Weights of a small mixture-of-experts language model, trained from scratch on English Wikipedia.
Experts: 64 experts in each of 14 layers, 160 squared ReLU neurons an expert, 4 picks a token, a softmax router.
Training: 640M tokens, 4825 steps.
Below are experts of layer 3 (counted from 0) of a mixture-of-experts language model. Rows are named router (the router's row for the expert), up (a neuron's input weights, with its number) and show model dimensions 0-191. Each number is 200 + 40 x the weight over its row's rms, rounded and kept within 0 to 999.
After each expert's rows: a language model's description of what the expert responds to. This comes from a sample of Wikipedia text that the model never trained on.

# expert 5
router,146,166,241,255,165,241,218,129,147,257,232,237,223,162,272,243,165,213,196,203,179,175,253,189,177,248,244,177,183,200,227,235,139,222,209,199,224,215,201,203,266,189,178,208,130,218,275,299,241,195,190,188,142,123,194,188,172,157,230,197,163,251,180,205,192,225,216,226,279,198,169,216,172,288,210,272,174,160,235,131,154,203,214,165,209,232,245,218,193,212,128,196,118,215,234,217,199,122,200,197,196,156,175,167,256,157,191,248,178,267,244,270,197,135,227,131,255,178,250,222,230,174,222,255,199,219,237,174,241,210,163,189,222,175,167,263,215,183,216,103,172,156,141,183,158,262,193,172,171,201,236,202,203,166,221,214,184,233,222,113,208,204,197,193,193,252,265,137,218,89,178,136,169,213,216,217,147,182,272,222,209,245,238,208,283,193,192,120,207,259,180,208
up0,252,261,275,132,181,180,194,246,176,162,187,193,262,219,215,187,228,218,205,169,182,168,211,217,244,209,188,191,157,190,224,211,220,232,167,223,128,209,180,178,202,165,222,250,202,281,196,161,161,291,301,265,182,244,265,169,159,213,200,170,202,202,205,203,249,187,180,196,233,246,196,233,166,206,141,122,280,195,183,191,220,182,187,260,206,234,201,181,197,89,99,176,233,200,239,165,219,191,134,298,227,226,244,193,236,197,117,192,222,267,155,180,166,206,185,158,144,232,216,200,189,155,176,220,220,205,203,173,195,265,226,247,208,173,291,212,222,185,212,183,182,197,200,230,224,193,151,205,167,173,189,202,239,236,159,153,267,208,242,213,242,246,193,148,157,164,250,141,169,169,237,207,212,177,268,173,184,182,210,145,246,214,195,223,203,289,168,211,208,186,46,309
up1,195,184,245,284,237,136,184,130,209,183,216,212,262,187,170,237,226,250,229,200,196,137,204,230,300,213,258,193,223,138,126,231,120,225,223,201,140,225,217,240,126,191,127,186,185,242,167,190,173,179,206,165,187,186,155,163,192,245,176,181,139,140,231,210,148,245,154,210,163,193,257,187,231,252,237,273,238,259,174,215,205,246,211,236,263,209,126,173,164,238,172,199,208,133,200,186,204,203,239,184,214,222,169,221,191,196,268,172,141,164,199,166,221,205,282,141,167,180,216,68,261,215,172,200,194,194,241,236,205,264,164,170,167,198,263,259,154,249,160,223,267,211,226,208,129,218,191,209,271,118,217,223,205,221,174,204,149,202,290,176,150,185,227,211,190,200,244,137,184,178,187,197,217,252,207,158,194,293,114,186,214,227,201,214,196,208,188,237,254,235,160,171
Description: Section and list markup. Paragraph breaks, heading equals signs, list dashes and table pipes that start new lines, e.g. == History ==, - Citation.

# expert 8
router,145,133,309,243,176,210,210,178,171,176,205,227,123,119,205,239,165,231,139,187,205,222,260,245,250,202,143,190,199,150,157,232,215,233,144,186,154,181,170,188,200,196,266,168,217,195,205,269,170,250,128,173,237,184,247,164,207,180,237,218,210,179,157,192,201,170,272,245,211,190,244,189,168,271,219,136,185,157,197,235,134,228,220,186,209,205,194,231,211,252,144,153,198,242,166,242,238,107,234,157,180,165,161,127,214,205,275,212,282,212,239,247,213,189,141,137,204,221,296,213,183,232,252,174,222,156,215,188,197,162,198,250,271,188,106,195,152,257,157,127,175,150,144,189,203,225,188,206,225,239,144,170,225,168,187,181,148,162,173,142,177,150,224,170,157,230,246,201,232,174,207,139,199,269,224,201,139,223,190,160,120,184,263,219,227,149,184,145,184,238,187,177
up0,230,151,281,229,184,262,181,202,192,209,211,182,242,161,228,127,179,243,192,198,242,209,226,212,251,169,230,223,176,236,179,235,143,214,185,259,186,168,170,156,242,269,215,237,159,232,265,216,213,197,144,187,217,176,281,279,223,125,218,97,218,196,236,211,150,224,221,224,213,228,251,320,218,195,226,176,162,294,205,188,231,237,199,143,199,179,222,268,263,76,208,197,222,222,187,178,167,164,247,122,202,237,206,131,155,146,215,259,232,161,199,260,214,199,177,183,212,118,273,166,210,172,129,188,185,144,286,226,191,174,176,239,219,170,177,193,174,258,236,198,190,210,181,201,226,197,182,215,137,192,233,194,184,161,227,238,214,227,185,172,198,177,272,174,205,231,222,188,136,153,250,182,133,276,146,204,170,217,193,220,181,253,193,187,258,223,200,135,224,224,169,285
up1,169,139,194,242,209,239,156,143,211,230,173,171,158,176,180,175,195,230,194,239,189,175,198,214,248,244,203,166,253,141,150,240,183,136,197,229,189,199,212,140,133,200,219,179,145,216,93,234,216,146,198,237,248,171,244,205,292,206,272,201,185,205,189,197,207,229,177,197,198,149,237,216,217,178,213,191,238,126,190,197,134,204,197,232,220,204,192,121,154,210,135,209,237,141,208,199,193,181,224,163,251,247,282,230,137,218,207,251,263,208,129,285,230,319,224,213,248,180,272,183,180,185,219,193,186,236,239,242,176,119,227,232,212,182,203,232,272,257,195,228,273,273,203,285,209,218,241,208,270,217,251,200,246,198,226,119,246,164,217,206,193,265,182,261,177,225,255,201,212,192,176,236,139,218,145,204,211,188,197,177,180,208,190,121,220,176,322,184,233,158,222,220
Description: Infobox field labels. Field names and section words after line starts, dashes or pipes in infoboxes and tables, such as Date of birth, Location, Genus, Early.

# expert 37
router,203,244,205,175,178,205,198,221,235,214,151,186,162,259,168,126,200,173,196,208,160,197,240,195,196,246,246,245,153,213,236,200,258,228,191,229,157,151,202,259,277,127,183,218,179,213,287,187,210,185,199,248,201,193,161,183,266,226,225,209,238,192,177,239,176,163,283,230,172,204,238,202,186,200,218,274,159,229,154,291,191,277,215,207,154,227,150,175,188,157,163,233,277,219,185,161,235,272,127,268,218,188,226,299,166,148,193,230,189,162,138,137,185,245,155,243,252,182,186,196,203,245,239,194,332,167,253,159,229,259,193,161,160,215,128,254,178,217,95,204,164,169,137,232,243,231,230,227,201,205,192,155,184,219,222,199,155,151,220,257,175,211,138,201,215,239,168,225,239,182,149,263,229,232,258,191,249,219,141,219,135,156,263,224,241,210,152,204,220,219,219,185
up0,204,220,181,170,212,208,160,158,176,199,170,232,168,183,252,214,207,217,118,206,182,223,219,270,150,198,232,178,220,224,178,213,165,184,212,235,188,157,158,198,215,176,217,210,223,291,234,224,201,246,226,202,234,202,219,195,214,238,232,134,92,149,166,174,207,188,164,237,169,176,176,256,270,179,209,191,236,165,193,217,166,154,227,237,263,165,235,260,208,105,181,267,245,174,178,144,211,165,235,166,333,179,209,122,215,259,160,190,202,230,203,140,224,131,211,192,238,267,238,217,188,193,199,227,161,200,264,210,200,234,179,232,121,213,204,176,206,330,149,129,149,243,226,248,136,224,137,130,154,228,226,175,234,174,225,185,158,253,271,196,185,160,203,175,154,201,210,126,218,136,223,198,177,228,233,167,178,130,237,200,215,211,207,206,110,199,266,164,140,143,231,162
up1,196,236,207,162,201,229,204,224,193,203,222,216,198,241,183,236,204,171,178,159,164,152,167,168,133,197,251,214,209,141,214,178,246,204,238,150,166,225,243,146,175,176,155,201,189,246,327,202,214,250,275,180,187,234,221,203,152,271,198,200,116,218,164,204,226,167,152,175,172,138,109,228,220,230,186,199,334,163,220,229,220,162,122,234,204,190,198,167,184,221,208,225,255,191,213,186,227,200,230,242,182,228,240,176,100,234,172,174,196,281,228,195,200,236,184,235,168,191,224,202,259,273,158,196,178,169,138,186,208,247,216,172,220,139,261,219,216,239,245,150,258,165,183,243,209,139,174,139,190,240,155,204,233,225,213,158,212,273,144,164,245,176,204,240,204,207,194,199,254,212,208,188,286,193,239,240,129,135,174,182,298,228,180,227,146,272,135,188,119,216,253,253
Description: Year and number prefixes. Leading three-digit chunks of years (201, 199, 200) and first digits of large numbers, batting averages and vote counts.

# expert 50
router,295,251,188,79,194,145,238,281,135,280,266,169,219,206,226,208,216,181,221,183,239,194,186,204,229,163,247,119,233,209,166,208,162,182,139,200,207,241,217,191,198,162,141,147,256,190,231,166,138,227,266,180,199,248,235,208,233,208,156,226,291,202,154,225,206,120,191,235,243,176,191,249,212,176,211,237,105,251,181,182,152,170,217,189,197,214,167,230,141,126,222,214,216,141,174,241,212,190,190,168,267,285,235,210,190,226,197,162,191,196,160,214,180,236,167,225,178,236,217,259,189,216,163,223,164,265,133,200,183,153,263,185,184,208,165,212,223,209,225,217,224,184,226,190,273,180,231,170,136,261,238,178,208,210,213,282,218,200,208,192,162,197,82,177,195,204,184,201,236,255,179,133,250,159,212,207,270,210,135,163,139,217,150,165,238,278,193,254,172,198,197,264
up0,167,86,211,217,219,167,172,205,239,165,213,208,205,179,274,199,258,154,258,147,180,207,107,167,212,174,281,161,236,204,162,211,150,154,180,196,162,237,192,207,154,148,166,210,234,168,212,241,207,273,252,153,244,216,188,229,184,234,182,192,228,243,164,242,214,184,188,190,195,164,220,172,191,201,218,163,180,224,225,197,161,167,248,209,253,243,211,185,131,189,222,175,281,163,153,193,186,166,246,137,166,260,270,284,189,185,200,129,163,212,170,203,207,212,169,144,257,191,237,211,144,206,229,134,187,225,147,224,160,89,271,203,296,206,161,109,235,179,196,197,210,215,168,141,275,229,243,202,149,245,238,191,257,202,199,243,162,168,178,187,145,167,197,203,78,195,121,145,165,227,187,149,195,206,192,179,203,153,178,219,142,242,167,156,189,206,226,183,205,157,278,235
up1,202,213,210,247,254,213,162,185,223,268,205,167,160,169,170,159,213,192,138,233,223,131,166,234,240,236,218,201,175,107,235,271,138,250,208,202,266,127,126,194,173,213,275,173,149,160,217,193,131,257,236,202,187,243,230,120,113,167,147,237,190,269,151,176,247,217,306,199,138,182,195,159,180,253,211,208,196,151,240,219,169,245,198,178,162,222,208,227,183,128,140,232,221,182,214,235,235,198,182,233,241,217,212,235,153,277,116,243,177,186,141,184,120,215,259,224,209,235,198,199,209,142,151,235,246,254,211,264,205,205,226,218,187,296,160,265,216,276,157,217,208,213,273,187,176,234,154,190,170,139,199,196,181,147,186,241,236,211,215,230,262,173,193,209,197,148,147,217,155,196,193,110,186,235,232,170,269,175,198,195,204,240,216,193,174,213,237,242,181,213,176,193
Description: Numbers and results in tables. Single digits in sports and statistics table cells, plus verbs and nouns for results or statements like scored, games, wrote, performed.

# expert 1
router,173,236,234,106,268,124,237,271,173,272,266,264,183,235,175,282,139,290,195,201,183,221,220,203,197,204,140,227,213,265,232,186,292,206,151,160,218,180,160,231,190,185,246,179,188,200,211,277,202,192,180,133,217,172,132,255,223,217,234,197,176,113,207,210,154,206,202,244,248,208,231,282,170,180,180,190,211,171,127,203,195,217,208,154,215,245,186,203,189,163,135,177,218,223,234,149,261,240,165,221,247,261,181,128,221,218,217,146,257,170,220,208,203,178,173,301,209,218,113,197,142,222,241,213,216,145,175,181,214,244,234,209,228,158,176,314,216,194,170,184,202,204,158,212,202,213,252,200,187,259,216,172,213,184,306,209,164,217,136,147,193,211,144,170,218,250,199,174,149,205,184,192,244,168,220,181,139,249,228,211,248,150,184,264,252,188,150,240,183,190,199,211
up0,140,196,171,229,225,268,176,159,248,174,178,221,185,217,189,237,142,158,250,158,224,185,200,250,145,259,155,200,164,156,170,186,233,159,188,149,226,178,226,239,154,155,226,220,198,225,186,240,196,267,217,269,231,185,301,221,228,226,298,236,177,162,203,111,148,235,242,195,228,192,229,238,261,237,207,188,190,164,211,274,272,111,253,224,169,221,207,137,189,202,164,141,244,159,234,206,237,221,221,238,257,219,193,206,147,180,198,190,259,207,152,190,243,245,203,234,241,240,179,225,243,211,152,299,205,186,153,195,185,265,292,139,136,235,151,203,157,174,159,156,224,229,131,135,94,169,178,207,149,187,219,181,247,173,215,201,245,243,205,183,220,183,194,252,209,203,183,216,158,198,187,223,257,246,221,199,232,110,233,231,230,250,304,169,187,168,173,212,174,219,166,218
up1,177,161,194,201,226,215,184,165,208,248,137,210,257,285,244,228,231,195,192,133,225,243,180,110,220,195,210,163,168,208,174,203,218,133,216,237,227,197,165,164,193,128,186,245,156,231,181,234,153,200,258,198,134,157,209,103,251,282,200,147,263,203,176,180,140,148,226,140,218,135,175,212,241,242,214,250,183,196,209,216,221,161,197,331,238,213,241,218,228,223,131,133,228,169,268,193,255,186,206,143,195,267,205,242,226,216,156,228,159,240,140,214,245,229,171,187,201,256,178,245,297,180,219,278,213,221,152,159,207,186,201,213,190,302,290,225,247,206,200,189,149,172,225,236,179,215,117,168,223,179,280,161,196,210,247,212,195,202,254,258,214,214,244,173,191,184,183,246,192,161,183,295,198,220,184,220,229,181,144,192,144,268,194,162,214,184,208,235,219,210,192,193
Description: List dashes, quantity determiners. Dash bullets opening infobox or credit lines (Music by, Recorded), plus determiners and adjectives like these, several, original, various, numerous.

# expert 56
router,229,226,226,233,185,183,210,220,270,171,197,244,233,123,207,258,259,243,217,179,226,197,171,162,191,203,219,238,221,165,208,239,265,176,181,216,212,214,212,189,222,252,190,217,245,153,120,204,162,213,226,270,214,190,224,139,145,159,225,232,235,196,254,254,213,196,280,227,191,166,218,147,262,222,147,199,209,197,211,189,120,252,149,230,151,219,229,210,163,261,224,140,198,256,157,175,285,136,215,176,196,181,198,203,227,158,226,187,153,176,195,241,181,232,213,256,235,214,185,202,129,139,107,239,197,238,180,199,178,177,194,109,257,159,159,243,220,220,231,176,194,144,250,194,194,227,233,255,249,139,203,182,195,116,195,153,189,170,226,187,256,204,225,211,221,204,258,285,162,138,265,117,218,216,212,234,221,237,165,135,109,159,287,246,236,108,238,241,235,268,216,186
up0,210,191,208,245,182,230,206,190,233,212,208,150,222,211,170,206,286,259,254,254,163,168,210,170,147,138,248,187,175,212,271,192,205,225,178,179,219,205,153,190,153,184,227,148,155,147,240,230,143,166,225,295,198,258,212,176,210,179,99,190,221,179,178,219,206,131,218,185,148,236,201,150,207,173,110,195,167,223,240,178,179,187,228,244,175,160,206,197,208,175,177,228,227,184,256,174,234,164,123,204,228,385,105,161,160,195,164,251,155,139,233,217,264,279,140,211,261,204,166,151,187,197,148,241,225,237,215,205,191,238,149,152,249,154,192,159,213,221,220,236,181,268,224,288,207,178,212,239,178,187,147,145,190,184,183,245,247,209,232,158,265,181,174,219,174,187,212,189,176,201,192,200,208,174,216,244,140,156,230,241,147,231,131,127,242,235,193,148,187,214,211,206
up1,198,137,231,192,153,223,177,151,134,180,206,176,230,221,144,132,183,217,188,188,260,234,166,284,262,200,251,197,195,179,212,163,127,112,171,226,155,236,200,192,145,290,265,248,156,245,235,110,200,249,176,269,179,150,190,229,215,104,192,237,151,214,234,184,232,170,203,230,130,177,160,214,156,158,193,141,285,195,202,200,159,210,216,195,171,188,227,253,166,243,182,143,161,205,241,211,196,206,235,216,209,172,167,215,228,237,183,136,205,151,231,238,234,213,218,165,197,147,172,228,248,181,268,213,323,212,245,161,143,218,196,201,229,150,191,139,208,235,234,230,164,267,184,225,177,198,298,212,186,202,242,190,248,149,118,224,244,242,189,181,200,245,136,196,204,178,236,154,207,135,216,127,122,227,201,197,204,146,234,182,195,204,189,217,151,190,217,224,149,145,262,171
Description: Census and sports table fillers. Dashes, hyphens, digits, or and other in census demographics and sports standings, such as no spouse or partner, other races, Goals.

# expert 18
router,242,213,220,122,188,184,187,236,194,221,218,151,216,171,190,177,198,210,216,201,254,103,232,171,237,174,115,216,211,189,231,160,182,196,169,171,194,161,196,178,235,161,228,253,162,195,139,259,280,177,199,225,187,197,235,209,220,185,233,179,304,227,203,248,188,137,256,199,177,149,271,191,202,160,185,158,205,224,268,158,142,257,182,102,174,189,153,202,198,151,142,260,272,213,219,235,200,166,191,224,154,184,226,248,251,242,196,202,291,152,105,265,136,165,292,214,246,196,137,193,234,234,282,191,228,183,165,243,179,218,258,206,245,224,234,223,159,155,241,195,214,203,223,218,200,209,182,249,169,210,189,236,141,258,232,241,255,195,258,241,220,125,125,145,238,229,207,206,243,242,149,267,178,164,130,217,249,154,177,275,231,208,198,200,239,228,219,250,184,203,192,220
up0,252,179,194,232,181,161,227,177,235,193,228,170,258,222,189,229,210,176,196,200,227,202,182,171,183,195,235,213,221,190,205,186,230,217,185,269,197,271,282,171,203,248,198,205,218,225,259,241,200,204,230,126,145,214,238,233,250,224,144,236,206,229,233,232,172,123,175,130,267,182,234,181,250,224,141,227,211,237,206,161,241,231,187,165,188,290,238,163,237,262,238,172,176,189,182,143,195,165,227,226,166,233,197,99,257,192,132,195,93,212,225,226,158,213,171,216,202,283,190,183,193,263,187,160,259,259,162,180,184,193,206,147,178,210,239,147,197,196,140,168,151,196,224,153,139,169,203,261,251,157,217,132,183,232,192,255,269,205,164,230,219,266,282,260,218,106,140,229,212,149,216,274,239,180,251,291,145,254,149,181,171,235,255,211,177,182,227,183,164,215,136,241
up1,190,214,242,199,235,158,172,160,201,275,243,216,240,223,152,196,128,167,185,151,196,169,198,192,180,194,111,234,183,240,84,234,226,161,191,202,187,151,240,171,241,208,259,189,191,202,238,155,231,208,173,183,249,251,234,167,195,229,132,185,135,286,253,131,219,209,219,183,202,233,209,172,220,293,204,256,221,157,187,207,178,179,144,258,188,213,202,231,155,246,137,130,136,181,145,195,212,170,179,189,194,174,218,154,234,173,188,211,222,216,250,211,219,156,157,250,232,238,201,141,183,180,253,214,252,205,189,137,172,171,184,196,233,141,183,169,145,227,167,169,173,287,312,204,267,174,165,299,227,159,190,220,262,203,219,207,155,275,156,298,238,199,292,214,186,207,218,258,119,233,225,201,226,213,187,193,230,246,281,215,154,227,244,228,230,205,169,223,198,201,180,148
Description: Subject pronouns before verbs. Subject pronouns he, she, it, they at clause start, often after where, when or that, right before was, had, could.

# expert 40
router,211,246,212,166,125,153,213,185,184,214,215,241,239,199,215,266,177,183,188,81,158,191,215,202,145,278,187,152,222,171,206,223,195,166,148,127,191,204,145,190,157,182,148,199,200,227,159,234,173,163,199,244,81,160,230,139,228,226,209,179,250,96,182,195,167,192,218,150,208,147,230,243,279,197,151,225,245,182,230,203,175,223,152,213,145,273,166,180,226,229,164,199,167,211,166,166,209,209,159,213,203,221,225,148,234,205,237,202,261,154,256,246,190,264,197,212,296,217,181,188,223,250,222,182,149,177,212,248,205,186,234,240,249,212,193,187,172,233,213,205,276,174,156,199,256,206,173,197,275,233,154,172,306,181,230,214,129,247,146,207,252,152,218,199,211,224,274,201,228,265,222,193,216,218,186,276,149,197,122,171,163,143,217,297,211,156,199,166,212,237,218,130
up0,217,189,194,199,191,222,124,137,132,169,190,218,250,177,176,204,169,224,191,255,229,251,174,199,223,309,186,161,233,260,173,210,216,193,235,261,256,133,234,135,167,194,221,223,286,196,172,209,123,290,195,200,186,177,199,147,196,220,253,207,195,198,187,201,209,126,129,188,100,179,141,286,243,162,203,222,250,167,201,215,146,209,241,174,225,200,231,180,149,164,173,226,199,113,190,175,259,242,239,244,188,184,253,229,138,156,202,212,136,208,189,199,233,208,213,209,162,216,238,172,221,195,195,137,272,237,268,214,230,164,182,173,209,250,185,201,148,329,199,238,228,294,238,162,203,123,288,250,228,149,158,200,216,183,257,273,182,150,154,218,178,177,184,221,175,203,229,127,206,231,233,228,213,222,197,210,171,220,174,205,220,175,200,187,242,207,198,290,154,204,187,230
up1,223,217,238,240,183,243,202,144,193,229,210,207,126,222,174,212,161,282,201,170,191,254,231,228,206,209,74,255,182,195,213,192,157,222,216,182,200,216,143,231,230,162,212,222,261,196,245,161,285,133,237,192,182,244,273,221,172,250,168,190,228,234,195,176,203,163,228,244,173,149,203,205,200,217,173,169,86,175,210,257,189,186,187,264,176,227,261,233,206,188,132,239,235,193,236,212,258,148,237,222,293,220,211,107,225,119,213,272,138,203,229,202,178,236,185,137,255,160,215,152,220,140,249,204,223,324,262,241,233,175,200,232,161,231,165,237,163,206,209,181,168,210,252,274,224,260,229,221,160,188,254,245,261,193,208,217,225,177,225,189,208,192,207,239,153,189,260,237,221,206,198,194,96,228,212,184,239,242,202,177,128,201,213,252,258,190,233,139,213,246,217,196
Description: Units after numbers. Unit abbreviations and numbers in tables and dimensions, such as in, m, km, cm after a number, and slashes in career statistics.

# expert 47
router,267,211,207,210,163,169,199,238,168,168,207,251,251,143,199,186,215,237,226,203,191,270,262,163,220,148,241,234,238,261,108,191,176,232,245,93,217,259,226,206,190,238,178,182,201,210,134,124,189,290,183,223,219,160,213,117,164,181,188,245,121,132,189,167,208,213,191,265,190,153,170,147,173,177,131,213,190,177,125,195,159,221,195,183,177,165,241,217,186,245,199,154,250,210,228,234,255,171,234,226,187,196,204,259,187,167,185,239,151,178,258,167,187,97,213,256,202,237,184,195,157,192,175,149,175,228,182,217,120,247,208,180,105,213,120,221,175,277,232,206,226,203,240,232,131,173,172,200,221,153,119,296,150,158,162,194,185,204,209,177,216,260,197,231,236,240,249,188,147,173,223,191,276,209,206,205,190,193,204,259,233,227,224,153,149,213,132,182,224,199,137,178
up0,198,128,246,241,163,149,212,113,225,178,180,204,209,206,221,91,207,235,189,230,215,190,233,183,239,271,193,206,207,205,130,279,266,154,224,178,258,211,270,216,271,140,254,165,230,154,188,167,218,196,141,202,184,196,237,158,234,161,219,186,185,228,250,191,140,190,146,148,128,202,188,202,194,255,163,149,212,197,198,206,233,169,231,198,231,220,286,115,245,203,157,175,197,217,273,188,260,179,145,208,182,199,177,143,200,207,210,215,144,268,208,173,259,200,194,130,259,231,215,271,241,206,230,200,206,208,173,227,203,149,205,186,193,181,267,162,206,243,134,170,236,201,168,102,137,171,188,162,185,220,178,201,234,222,185,191,272,226,120,143,181,136,199,166,158,227,178,200,152,166,250,154,228,255,148,216,238,189,152,139,139,169,235,286,150,180,252,177,205,263,220,158
up1,200,141,232,239,205,202,223,113,186,192,196,149,205,173,200,205,184,267,264,200,140,197,190,205,238,289,227,222,198,165,181,218,227,231,227,246,167,188,183,224,272,285,244,218,174,176,180,213,238,196,192,199,128,178,212,176,163,186,189,264,254,137,228,166,180,228,168,221,218,157,181,160,237,159,242,144,192,211,252,210,177,153,318,245,222,172,199,228,179,197,242,178,204,175,191,190,158,194,219,228,213,254,157,257,220,189,170,260,284,228,200,130,224,193,190,185,280,210,187,250,162,225,234,183,215,144,200,144,217,205,163,199,183,211,219,202,208,221,238,182,249,135,198,178,250,225,210,251,218,238,173,178,147,239,229,188,162,182,163,137,206,269,255,171,223,157,246,245,185,118,233,121,224,276,225,60,183,161,286,211,237,168,198,330,193,196,231,134,241,197,148,177
Description: Hyphens and compound joins. Hyphens, en dashes, apostrophes and possessive s joining compounds or date ranges, e.g. short-lived, Danish-German, 1880–1955.

# expert 6
router,218,177,294,231,193,204,182,204,275,186,190,167,278,190,231,193,198,248,241,190,245,220,194,138,270,267,222,227,242,212,195,193,222,152,237,212,136,225,147,237,215,234,170,218,227,252,281,209,209,208,140,227,156,199,218,192,225,209,197,201,214,151,207,176,228,258,172,185,148,228,250,244,245,191,213,138,163,239,214,124,165,205,189,235,153,175,141,209,316,194,225,152,180,232,194,227,164,116,214,181,186,232,189,166,190,119,151,150,144,172,273,201,151,207,113,157,171,273,163,218,218,162,202,258,198,253,251,241,202,301,181,218,178,251,129,165,186,204,216,217,155,159,203,178,196,175,197,186,185,191,114,125,264,246,214,147,134,177,205,158,135,211,231,191,203,225,245,233,213,223,157,241,212,181,114,204,138,199,174,205,109,264,222,206,193,140,144,215,188,225,174,193
up0,192,217,199,230,152,167,206,203,249,203,217,166,216,253,255,239,181,267,156,166,168,204,212,249,129,230,115,151,215,197,249,220,195,227,226,198,251,171,176,209,164,192,168,241,81,205,235,255,160,275,209,206,146,144,230,155,236,256,165,237,211,160,247,140,168,235,189,244,210,217,185,227,331,175,178,211,215,236,153,199,234,235,195,181,201,212,160,110,212,222,169,210,240,176,273,176,289,246,170,247,192,183,240,182,154,245,156,205,209,297,186,215,199,245,209,137,165,265,174,193,236,192,260,195,188,278,217,162,175,239,129,216,165,176,197,192,158,235,160,261,172,320,195,241,85,160,201,192,235,163,175,162,196,210,192,240,196,167,202,214,263,245,222,216,236,206,190,185,201,253,223,234,223,221,244,188,134,240,203,240,218,201,277,237,208,198,212,205,237,242,245,165
up1,212,182,229,263,196,167,154,161,221,151,227,244,103,183,212,136,192,247,203,143,199,182,164,165,210,225,213,248,192,290,258,257,224,187,196,271,136,201,192,236,145,293,136,205,194,226,205,230,183,185,169,197,294,151,210,212,191,214,229,207,212,283,168,134,267,185,201,161,156,243,205,224,218,184,205,170,200,192,208,276,190,179,246,162,248,204,279,177,217,165,187,157,142,142,256,157,223,167,172,233,249,285,234,186,240,174,133,155,228,256,217,245,162,142,191,139,141,252,212,133,245,159,215,198,202,133,152,167,256,249,203,241,234,211,141,237,145,174,242,141,197,170,233,128,131,210,145,228,197,168,201,177,171,220,193,278,176,189,159,200,196,151,213,135,208,249,189,169,220,209,214,196,186,293,174,239,189,189,205,168,197,149,165,194,185,126,208,220,244,171,151,234
Description: Articles and ordinal suffixes. Mainly "the" after prepositions, plus ordinal endings and title words like National, Royal, First, e.g. "4th district", "member of the".

# expert 24
router,264,269,244,113,193,180,218,291,178,205,206,172,226,93,161,181,276,303,223,197,223,137,155,178,189,147,229,251,160,186,218,130,208,168,169,194,170,261,201,218,219,167,126,212,176,158,189,180,266,209,165,203,171,260,188,215,208,217,213,235,150,220,202,194,235,187,208,212,190,134,233,157,174,220,216,196,200,220,167,177,188,221,237,100,188,182,113,262,158,160,195,197,303,205,269,200,226,162,251,183,284,215,183,188,256,178,215,178,211,176,213,202,150,188,124,197,208,195,228,206,169,245,247,139,192,193,147,217,168,221,226,214,221,195,189,254,117,242,279,218,216,255,218,232,202,230,273,173,138,232,169,217,137,182,253,241,180,200,245,282,239,175,190,225,247,152,222,144,198,248,185,212,259,187,186,145,197,176,166,243,224,243,136,193,249,165,176,274,202,195,172,254
up0,152,150,167,220,188,205,210,145,196,215,149,180,261,196,243,243,122,180,163,170,212,217,277,188,175,240,289,213,162,173,172,195,250,119,182,208,234,128,187,209,193,145,211,200,219,192,261,180,169,243,163,286,161,199,230,220,199,180,177,204,255,217,270,197,147,196,143,126,191,184,143,259,205,124,189,197,205,182,207,269,223,198,295,203,236,221,221,172,191,240,211,101,261,141,195,195,277,205,173,194,262,200,186,161,138,185,177,142,207,169,141,265,210,279,199,228,191,204,208,190,243,252,155,221,189,215,157,186,249,209,193,223,253,197,239,212,141,272,174,168,214,167,242,261,135,175,147,252,194,204,239,229,215,178,256,196,252,232,207,212,220,222,306,176,189,198,152,262,221,194,136,199,170,241,141,205,219,220,186,189,157,244,195,221,223,176,223,191,164,192,57,217
up1,235,206,243,210,178,252,149,157,210,244,177,206,197,228,198,168,228,160,203,249,190,144,258,231,182,336,183,250,226,158,180,250,145,198,270,129,184,183,156,232,242,212,297,154,154,330,222,309,153,247,206,201,177,201,175,223,214,205,204,144,223,164,235,174,220,250,192,185,144,252,146,216,213,255,239,165,199,167,197,177,188,197,243,235,232,189,220,136,214,203,236,235,184,138,292,155,178,200,230,184,217,223,208,166,191,248,201,201,178,164,205,182,201,166,237,178,157,216,181,239,250,185,153,185,254,189,282,217,181,262,153,217,224,230,142,201,264,317,186,203,208,251,229,176,180,250,166,206,195,150,264,204,242,192,151,121,195,167,207,206,251,131,131,181,222,152,184,176,156,207,226,161,187,244,202,185,152,155,200,146,211,255,136,219,190,259,213,219,172,210,159,167
Description: Relative pronouns and auxiliaries. Relative that, which, who, auxiliaries had and has, and possessive apostrophe-s, in narrative clauses, e.g. "the company that", "who had bought".

# expert 32
router,179,214,274,150,232,188,216,263,188,217,220,200,227,280,182,191,175,276,229,159,222,279,194,205,157,140,160,177,150,173,216,176,204,135,196,167,192,206,178,217,214,152,208,187,185,167,224,244,229,180,177,198,209,223,127,227,181,183,148,212,169,137,116,214,239,278,257,241,183,197,186,281,238,167,276,204,233,105,267,190,202,191,174,167,155,168,141,199,223,168,169,199,283,217,226,260,195,186,196,179,156,163,193,247,169,152,132,239,190,233,216,243,215,188,181,199,179,144,115,221,172,188,230,247,181,239,193,245,215,156,234,195,188,245,219,182,269,221,228,193,186,222,103,291,208,272,202,141,124,320,209,185,206,177,239,224,243,235,202,138,169,258,180,164,220,165,156,137,144,198,151,242,229,217,240,179,218,226,174,264,258,143,219,283,237,167,179,225,201,189,197,201
up0,175,84,194,228,252,184,149,199,210,251,209,166,234,159,227,207,164,274,238,150,179,161,180,172,207,230,165,186,169,156,207,205,265,212,144,244,209,247,221,146,235,185,171,111,118,168,177,205,165,216,221,167,150,203,186,174,163,232,302,115,185,152,167,244,213,167,138,183,255,192,203,122,235,192,257,206,180,220,225,182,267,167,244,192,193,223,219,259,279,198,172,172,290,156,151,204,258,156,242,203,185,181,234,221,114,105,146,235,212,212,187,139,164,238,205,177,217,174,184,202,207,192,174,276,259,234,221,223,264,192,154,246,198,218,244,166,158,247,195,149,191,204,186,202,137,192,232,241,229,179,245,174,230,197,180,237,294,213,249,218,183,233,144,188,243,161,229,210,227,179,183,216,197,207,145,252,235,137,226,146,183,282,222,218,214,145,221,223,197,147,226,275
up1,222,140,202,197,205,197,154,153,232,216,253,180,194,222,268,196,169,175,265,191,180,173,178,234,199,264,170,185,197,198,241,236,223,208,199,187,147,320,181,172,168,241,124,177,231,271,210,240,132,213,186,246,127,165,169,243,210,221,233,241,181,203,193,156,168,141,216,156,231,207,183,238,247,212,165,153,268,264,124,229,269,200,186,195,175,223,240,163,200,209,223,152,259,155,234,198,268,130,156,316,208,242,197,195,204,112,187,218,212,195,269,259,231,201,211,185,203,248,166,218,198,204,205,223,159,219,182,214,238,233,227,226,153,242,266,129,239,203,174,185,144,168,273,165,187,231,146,196,194,180,277,140,266,167,250,127,171,273,247,195,197,242,206,171,193,147,247,209,204,266,163,230,134,220,180,136,231,251,227,197,178,262,172,184,143,204,161,136,232,199,259,176
Description: Section heading markup. Wiki heading markup such as closing == and === and following line breaks, especially after See also and section titles.